Experts of a small language model.
Size: width 128, 31.6M parameters.
Experts: 32 SwiGLU neurons an expert, a softmax router.
Below are experts of layer 3 (counted from 0) of a mixture-of-experts language model. Rows are named router (the router's row for the expert), gate (a neuron's input weights, with its number), up (a neuron's input weights, with its number) and show model dimensions 0-127. Each number is 128 + 32 x the weight over its row's rms, rounded and kept within 0 to 255. Numbers have three digits each.
Before each expert's rows: a language model's description of what the expert responds to; "mostly gets" lists some tokens that are sent to it at least half of the time. This comes from a sample of Wikipedia text that the model never trained on.

# expert 22
What it handles: Foreign name syllables
mostly gets: "enh", " Dh", " Bh", "kh", " Kh", "sch"
router:138096110086158139096151114149085160196115105160200108171181130114168133095112144111185098132154196109091129146138159112134176195138167126038138171158086138191119073199153178136101089160129104153134156170189087113140128136114137128114146137146082094120124120145110112154107080166131118114131092078104146175200123150178128153098144092129115156123126118174153186156104136130146140157146
gate0:082092146132130152163125154117130114126155152161135077128143138117089130171119137109116146068124114112090112146095106111142125110156090185113140153084162166109184113116091183108107176121119088128108064160091170207078113137100115132141112205116138109105169103147111228094170109133084098080103121188159076147122175149082153155111126074189165127138157067111142115075080110106129137139121
up0:156071141145145176181143168100136131175101102163173147140079154157150132153136166142115055086132155106117124124127151108084111166118134120129065139071228112139118145122063148089150153096104181159076134135111159098095091191126140111147122189103102139137189129120147139150102151130109113143095104130217112169146129136102133126151124103108127155122137128125136111145041070216117161117147
gate1:055128124135199088067097121096060132128147160131172187097112163082123162160164175146174164128121154138086147151153167171123148107124139155063137112124144206171176146125165170138101141160160117174118146169162158143134114123114134090113168088153107148111078117117089120155112042109130095153150109160122133133125168112161151119087094122165118144064113100148132131130158045136134065153151
up1:106149090114199118074074112148096169141095181158146192152128167093101150158144166101178130098148119132093124125197168155146142115147101151110158129109152167164212154125172204171095142117162169161131138136143150088166101148086110107101137047152088125123084119128140139155127077154104066120130106146100138148118137169165126085098126142137134175116114078144125125163172083162117091122201
gate2:136144145126167176147137096127117142101147162183112162165141186180151171197124070150155137158126097142143151147145116229161170151105156152131137125104134155158136141094144146117150162145178203187063137179139081140156165144183104098123079103142148128078119138107150142096155135138128148134122129132163119160144154136126134103120132153132122126047102119175155167240143085079119165123106
up2:115134177132047190181160153145120163115075176121138106119098160176066203112107168140131146151095104161161117145065184142167109165131125148124103142132092149099132137167067130143175121161114151115138132111125118197093204112123105140127085154108143125149122102099179091191111135141124088098135122148112126185132060190086153164114114133090140157073126123143152158116091109126097193117123
gate3:157146059114196123082151100159058130117146139123145114148166073135163090082136125152149136123129120126126125105150095176146172145156149190077134147133077072147140146157149088112093106189118094150127165170114108081181108108191115150120147077163131085072157123130188115137111108155171093143129123067091113172178128141164102072099146111119144166104166122099115173127075125137087151183181
up3:073181120121107062129115072116126113146131176104094091092180148203133124183156107162157112139152143137136171127124133117118146096139109171108083112125191104127191114113166160118146203102119157154101131128153122140125078134074049037112101139105149125138114129102169136212164110142118108064035146185124093135101125119118151091135149124121142151143136149101134115137166120152127078107091
gate4:139054107213126209076158167132129105118076109143126161105128164090114152079107119108152091116068133109088180105143172170121155118125125146084094129155128120165115119169179153060176093163216109117114148133139102141123086121158106111145137120132090123119141112094135156109100098123134166198094127134114126106100120130071123103107075117133123135122078178135120149152118110103186057195089
up4:141120121115170186130128109105084135160111115175156130149190127119140101119125127107125095089094101088056165135124165171112159156138126122092126157138096105174121094176186157107156087170200075210146191147180112108152091163091078124114097073147115098116107149139179122114060092137122082168110137123095126130126127158074145115085114134128092140104095166095130163157140112154186054160149
gate5:188166142130150143110100172086080131126189139125121116139086166139151175186122148094157149147154120158163101105153142075121102117110101110195097167125135150153086161111149099129191132137106149133110162121074109188140120161097139174183088130171110138167128112203105162161074129132138163089121119146068089145119086110063143152162119151115076148094061164054114086097140112111131168117169
up5:097107155145147104154124175102129141110130143110108121088132100200113081084147094164154127083088129096180157091101144190108116141084145149088128115110142159081113138118159143134097133103155097103095153078113138114095149123173110136116160078088058187075107062115138047097158108106085104186107099141107113178178123102152121129039112124140110125100157152173090124121041139111147099096126
gate6:096150150153137192132100149155147149183144111135180081145090088106114090125151148143128163116154151114159119130130153155123125121127134135172029075087123162098143107096132139111118179141121138161105177095154110124086128154138094199141152142119148152114180182107075046119122103111098161057076136132085120181178162110206155129156094129135165128132159115127147066097122191109187099129132
up6:139140189152102163133062127131196143158101110144148084177092071130159168168118136137105163069130133110140133110145135172101117145114114086166107074153087165115169075098124120120092116111131147142105121097145095089055163147084108167185146143103135167134174160080103079121125139091094147074088087112120172125188120107161191074177076157123196133188132123097130117124120160113147104150132
gate7:175146179118071090161143148119150161117156160156073158146113162136117173143092163118128140071090127112169088106141151142050157112093136085108121123142171137140138134139124107142143146116084157160071103145109142150064149124094114100131106069083128121116069155128146077084059073099090131170131057107173069122105166130160070074138113100130147121126134119198128151140165086074148175148097
up7:141138062113120131108126158111054097147070105074100150135115098098118132106109091167102163105179134091109156155093161162020090131162145126129115165115103166144166075122072135111133115132116147119131132129170111068118129160157198066159127103175120164102123156159077128097162130104147128142156151130059146127137138148185112150137102145051125110057157163116126099072094130182126136145155
gate8:113122224115035107202152155089203176134143150133095105152053108182091170168109065122126141126145154126148159122125124102104123135110053127161111104136165202092142165090083133143126110138152108117134090130148118127086181148090089069116071149078109113150137134133176112110148109135111099096169105164138152141139178127122095149123122096074109153141133180122145116110135117113130167110084
up8:157184098113137083156130084139117126204119100128187103134158152120083137127150054105151090157127146167148132171139102121143099201132143165105183110128138213108139128114159158159114157130153155156154141158165149137138148116090096078130103074117051121118136103146143109126116103180176098074206115086182135140139059113093106105076156118126117154104123117131111149187100141104139101120052
gate9:097107187108119082131044144124139121142190129094173133139118145113114163218102123189107129112174136185165160087113112149104091119136141074169170079175115133042123118071086115118132134154141163090135098151142137094077130171177139097141156146095103126126105082132129123163131089142110131084116132124129067134177179147132190107125108140075084121193133123155171090124168113122163130134091
up9:147079158123056042121067161091155145156165102117156138151073108097084170154136130181125099164145038154172146117136139123102151107117157082154167125179147152063117130081157113124183086168133148107134111142168135124083156124132136125135148105082154095123088154173135094133112123223114154098120169159105128125138115166107093121143109112099133155169125160130178168132217134148137139159141
gate10:142111130134099121103136169158173134107172183106117132179140117140116195155124157126135166160144119125200121139114088109069054101150154134079157099118163185119129154113138073106113094106099142134091071156116104113115166132091155119163168185118125108122161121103180156095163117126132049109100100100131117114140102139100058152142137170093175103037119132067221125102100133096127150098126
up10:134157097092202155089106110166063121123120063117110130098124186103122071133162197062109100116127152106030099119093159158189132094144139141129095143112127087128120093089112158116148199116142131164138174110123154068156099118151140150163124072130129158110106145141102120132110132106143149108188165121090112151097093107153167078127130165121062130170086143133088141175079083147136081100125
gate11:108120153149105143108112112156099117107133114111147164136165104173112145139127123132127156176196143168158085142145160136077138117191067104171159146084121119172108203136078052097127126142097103153111156100121093108154087119059166106175117121143141130044171118153090126135073102132139128152205074107117107131134156178226130179146118116077088146115103097110137124111161123087089113113116
up11:081145090082088143077117073186090152092080130149159156142168092145134166165121155092124159177143162124141075125172167095105144152198091103136143154118109111146147173125127040130107065148123087181090159074147103105157108131079156127083096114117116117069139149161092149123119125133092115135159072112114115168168175168200133140123157089078106167145089111131137128117199122124102119146134
gate12:155180090144194103091144130117074123109099141102115098101154051082139162085112155086156136179171164103141085149139190121135092157164098149153107146151073131164155139156131173136062094166124157126153158110115093133175108123105128149122130056132116077110116196084115134116094136121121088092161108097098137155159072144166095140114108107134124129133149168140150140021178135200136145109132
up12:093118180126145127138170168196145135130119109110150147147128183182100113110140110199134144088037118153167165125114098171136196083150168113135192140112118121143145127138185104163116137108122148175135151164141177115113152127111115138133125097148136115152116117200141107134104134128094162106115142134095103080111160132074169161112138080178167129097119170143170143204020186109149159153137
gate13:129137101156112146101102141088132144113096129056086193128138117144118122120110178135167107139162172075139131156111107104130080148101223111118153132124141149124157085092135056143114139133089145120088128130151134156148102184086081080128126136064116123149146136126070138217116124130119147157161138180117145179075077152064039136129138210150100107114111166118149138160096078102155121140120
up13:166124165120085111161113161161195122118171167154192096117102134148102147147170093144084153129130080148133164098151126153096164104162115122168116132144134112100118193110114159105174146137135142107167109129106127098094157057095195158143100140147132116117072150117144046123166184104154145085105095139159098090213123103150177124139085062092189119159174077123067121161123128157126158106134
gate14:127051135140114169131117175116160115106166173182143090115129104148084153180104162091105143102103104109197072107193183117084154135088089126157147100138123106082137127098152119126207160135149135134131129164081127112140114112198123136112180102121085112151100103153150144137137227184140140176153103106148105112093123116128132168134094161108101127166175083122139112212123136168124128193121
up14:191197109132168058103098112104082096163083149120094165112128120117117116026102104137109113153105109131024096092127100073104088163125089108153141145099134123143124172130133098104093115100110107153191157118136166112134188094141130144067143113138183097132163159131081131157142114102110080131185132114148098113125173129115099089088134115168162131113104168103098099076145160076085139111150
gate15:157107136134128162123139148124161170113118175204144131136128150059155163151140105123126115229171148146155113155143117155124111128143203152114158147137088107125170105162115056116126145181105128115113112139119092130127118147087135107128087107098109099138115157111111043114139133155177150049168136112115073138182065128154149067115146106176140155081131163101108135153174113174067200148162
up15:078135154099071085149152110150149135081129132113099106139087145196121133114177152145120116065075071145143135091127173157134153123115019080144094100148177137084101124090085190166121145090156120099127137131132147126069118140158114113107132167117104175151093107125140186122133094154096153179126123152121135131031199141088091162151094140131159132184109084150129126124087101095150092125112
gate16:105149102113138149128154135197100114077137142124134051191156208056127145079087160132138081165085152070128079111086133113112131165154140159161121158111090165169108077137156111104099115117100113127117165133171164104070169137165106144068095106089104165084136081127152160049135105114133115116114163169138122133129105139089159151113067076177083129142111111148169121162116139151134118140181
up16:141083068103121129073195096111119104104077124120091043162100151072133127062128168133100091141102098054115102153086154110151116143173133127148130160130149161151087120148171119063164096176111128120070120118157137166113161114136173137131111164113122141135149064155134123071106097127153152125095130166167124077122113123092139140160025117168130085151124175098164130198107146107106109141128
gate17:121141180152126057156100099145172131138088148116121131168148069121201172105145120173112155094094114125081198100157142183132169184093195161086155134134172137121132110128125086155111098088155121108115108181158156113161147124113088163140165113151147089122181105151158152093092179146101153130084023167112167154091055149112115115116119090114126148131122172153116100114063126141122119138119
up17:159104184098141053114124117164162118107093093136084133175168106159158168153178132146081103095066114113089120126085134152098161111084191128139124142136185173161215114125119134190129119042143108111169144164138092126107148132148146135106145105126097124128136124132117192137160111159103131156104108155108163147094096137109118149082170121103201121145172158166098117104040097161111075148102
gate18:098123106117203159113120099131094133138070077154159127076147146051169135103156101151101067126096112115105170157119094111152176102113150146057172103155085128188120117162108127121111072128130102116130163115108172053150105133146103085131106104140112085108143148103104104144162142145086168180139108124157137148134108172081146056118130134198122117118162174089167140170063128173112161153184
up18:165160110104118121115136143174111160141184173116077146156112106187094143141089176112152162148145111103112009118168132123152063174166131146176086146124191166116153121114135132140124169191111124106109099151164111175168169134143147141089180165126122157162134160176087167106075104114162083085122129116120109137061152122130074120135105112093102151152099061125096156087148103136130104151077
gate19:117119124088081165077123179048115141165132133142040139144083136152157076112098114089163146132112093104115007100155081105125077120108076128130146135075145101145145120130125151153148183118099131170158123127140114156116083123142143103119108096080106118174080126151108134152199169124088140163139133157132121093139153111130093103045067118159082156125120112079101068155115128101120135133129
up19:118083139141156124104151160091127176130135149132090122211095141172121119155082172124112119123091092138136070072122129158171122131054067107127144151138059142207153135151137171159116130101142110156140096143138138158142162200196145129088090097050093112180087109090133107212157093174096187104131137134135123111094114102121136118097092125127125154140175119154114109143101138098174165154101
gate20:104150099106131131095128112101097156091151133080116132199162177140138122121131202126158129175142179144121097112149149138133175142100150165203134096106134190145167117154128038140116107094093132106184125183118160125141196118096121096123095103129097106106163124105159163106078103163105087080198119086048145128175165136108106122160167095187115116071091130163134155154142125143086104140126
up20:166117204107126111175087125151160103142140145171122110121150106104107142137095085121089134105117070178121164144148129125109141164123142085083092138172105161121118141122150206117112167150180173167125109133163093179099054171155087181044119132117131140178048183166130110145144154093105109140090126132145108133184116177127177056102119174077132147133127144111128126141077121185154119134116
gate21:155184095090133164113136135145059151157142140145199108129153066077159135069109153123095121174108140134055117151118112135105171093133182181127149139090056124106158101168162186103118091073125147120225127180132148128177083122154115149132151101147120118147120163099092125159080121089120110163134086130092180110088105126081130147067146138133121139079095173188150124136092105124141124118141
up21:114142161128108220149146215139116168142169162158117124159114119123127165150128071064172114112103173102090084156169074151096087095109139165120116124085118145105188162166161157094091152088102170134127142089179163159092146129125092158154133100149137160176094171118151120126084106088147099132183083171107125088108106111117151121087083136114055161131092121160144128156114072128146177153161
gate22:143069144143135139116113096146173158117148167140118076146125140146154171202121056099135151153119100153171090120105111106136125135090126125148091155183137215157186138174100198116106079153123102179051145096091116116173168131134138126121122116138127122199097151152107173132092135180151112100061149103126183139140168170113133087108084102081131141103108108120145130103111055161157083101107
up22:076103114059091147130130121093094156151154124106091120143131202144119171129195108149183139097140122126130106062138120102103107114098081114169141144113174174102137132106170133122088155066088157141165059196146173147110123144108132151102130169138107135165103115119165121172106125169128076131137111185084177084116170132143109167177088161086114179071152076137154108136071121090167151112085
gate23:117136191105082131169152092142167138114160153077117168145148137184093164139178187144118135119159102159152105064099152066149096169156057093090062105105146123137160126150076151178138144107157110131094098114132112183093126140063112122128111117096178156118160121202128089128101110113106145118131132192163134149142120147164126120169151133154181157148101105120116164121172047102189174153131
up23:090179163105118164115106161079082136154146071164087099137108136162133149119068160119139070135156150156114127154094098126122140151170086123094156141091163133126117147162133117137071174139127103168097159147121155166157112141157094130091134179144099129094190178161102132118167159168123084200124069202175126166088134121135137216087164131199120148113106144108083123083079112144111091129162
gate24:156116116117116113118117154148167113066105111196173173130107055107109180161107113169117155111181101116107160076135109179112049139140126121084127142155121152142146162127144159097107112150195090149126146124091161087166129159133149227088071119165145088147157072158151142121135192120112135132159110110122149115161082087124113091070178137122135120144112116139122164195119052160095103128143
up24:137144079089095137135121118147129109060119118177199123121106100120145138161079107141104152146154033102094157144138086146109097125149171137092153156130083142153131138184139133155125098123164057151102155095131128047189126191131169188087090146121139108087143058163116186144148172140095138168177118067140136138158128140114171114081183101100122143127099153164136142193139111139113137127160
gate25:170143121122122118154174143161138138159160149158158112139109148081187127170135059078159091121126113135131093107120072086118068168139166095189143113110121178160084116111153203158127152194164129155124108121157130117128064176119182182084174190166150125136110113069062102097108094111186087129196107110152116121151128144096159099136160131112124152121108114083108156094165129129188128139125
up25:116122154148105166124090159094140172134089133147134153108127151151073148110134152182112143137094124127135233136077128144069209112134126152102108108139175163065153132145097082117147131068121097098109093094110147080143179126140110088152163103112099105136171160154171163158129135141042187131134108113102182089111134112113116177132104078169123123136157179172168101175099068094135085140131
gate26:129064162114126191184093156151160152163128124174143056073151109117113113165129139127126096066077109212139119139119142094153131135059123138125147133158100146091162079161147241135126100121170130096138088149143116135111108096135117080177156087169135122153110163097118101137141140124136135157106127065079157178074131149131122108075204109112136111137121120115072139089177109106105121099137
up26:116170152140068114137157127072172115127176190099104177148083184184076163147140106127153161083122117075148159106139079188065089095103146088135133105113185111139105131080139040166184179149119123114116110115104162155113162148122122146087065138106129129123131061158125132138137129145144116059149114161161106114165165109143127096144067124095108114126142137155146122179114165076152180134108
gate27:157101146138154168104108107117115148172072099149135130145170102099123078094143133145133102157096148129075142125144216149102203127147137166140121148161077104125121120123127093105059108167152125171155134146145092149158214163187107121092109108140133069128092158092122140119106129156153139132168052107124170168120151151131137201050161081123181128100162196144119160119098142193149140125132
up27:161149120135114120175138147150156149116134123159110163160096113168094168182133123081106131081116093090156109115116040166149047134115165114119161110076104163109183165112164158136150135085130092119153154138129159088107066151054108146125115146106112135136143120105156157142125153159093128141039141125132093131107115139108127022166129172130058157115076083130160172162104111132109067111165
gate28:153134140110109080096110116136159144098125102176074079124137143129130129114128125092093182188168114109183111103109110164139082136160122127123116137117150086112162147177098078074157130094112106126162154103092142137069114177117095097105068128064079220170134138115133147143153111144137120178092154123140099137189120133194200172151158136187088118198105106155132134171120096137118071082129
up28:159106118133153179087090149116147093145102136105164141117088153155129100143146121100155135115147109126137132126149128134119135097140091073109119071130076164156091117079115100121089122165163174126104104149105192123166093104128196146167203125137116144090125049158102110121068152087119199097202107166103150127123128071081055097190098118148092141088094124080114120099186151131133195113138
gate29:144148110074157118132157100188098100157088126138116142111187138069117083074148154114132138104114115148098074118142131158151181143177211132205140089123068157132155103105150126184088156135109111149128121183124132093142147115089148137122128154158107125111113114080104134078085158167142112091190100104059137126143142143094077145114218177120129085084106137156174078140076141137156167128134
up29:186095133129116132130127161192168103196149122172142177120177132088112155135151119162092121069104182129096103122128075115140134163191137092137138105120072174155112147081124200133112151136159111172141135156183131122109097090031124131135160130149136136103075111116146115095110121120130115116156076136110148081126127135124131081137181164085089154066156123132126138159047128131182200166096
gate30:102118160149117150125195149130097123114096120155103118185092100121151158102136135090121095151144153062203131143117120182150093149075194127089125141148137113136110128164129047084116158179055107148103106089119126183155141162170131169108167094066149135113174167080121159126162109147155163105101178134144107094181148117150147134146118198136116115096178114204114143166158134142145160187127
up30:131086136123109081094101130118166112114159147108149119132114143122088122146131115166086214099125121163118139105162140112110118085148037104145120121084158091084122150042122201154124134064201161124159132168088183083090114113082139092176143151159166092145111091195151102165107154142139098122155090162073132138116122115110100170130132114093160132147069142075121128144112106064145103082128
gate31:134147129101183119115226128133111153120181127134042156186127123153111067117100142112122177059111179129170083118134126137197167131139214172117138115145144137094142116118131147124111167122118107105125086158126142102176142113117145161137182094126095152135131187150091144170123100120152105135089123157094144164054155103112072125145129128172175125120119078122119139041071135144100091101135
up31:107182138133193126135195061151092190124169135149069138189120141170131113101085126109150146109072179138137060125173140116187163131113169144102148112160107106158151114137153166124073122149135107125117112138160114113172197080179145131079180119149128119120109187131122166134133098130143099146074144109105124146086144135117097161126124131106157178094112088104079107029116147175145092138089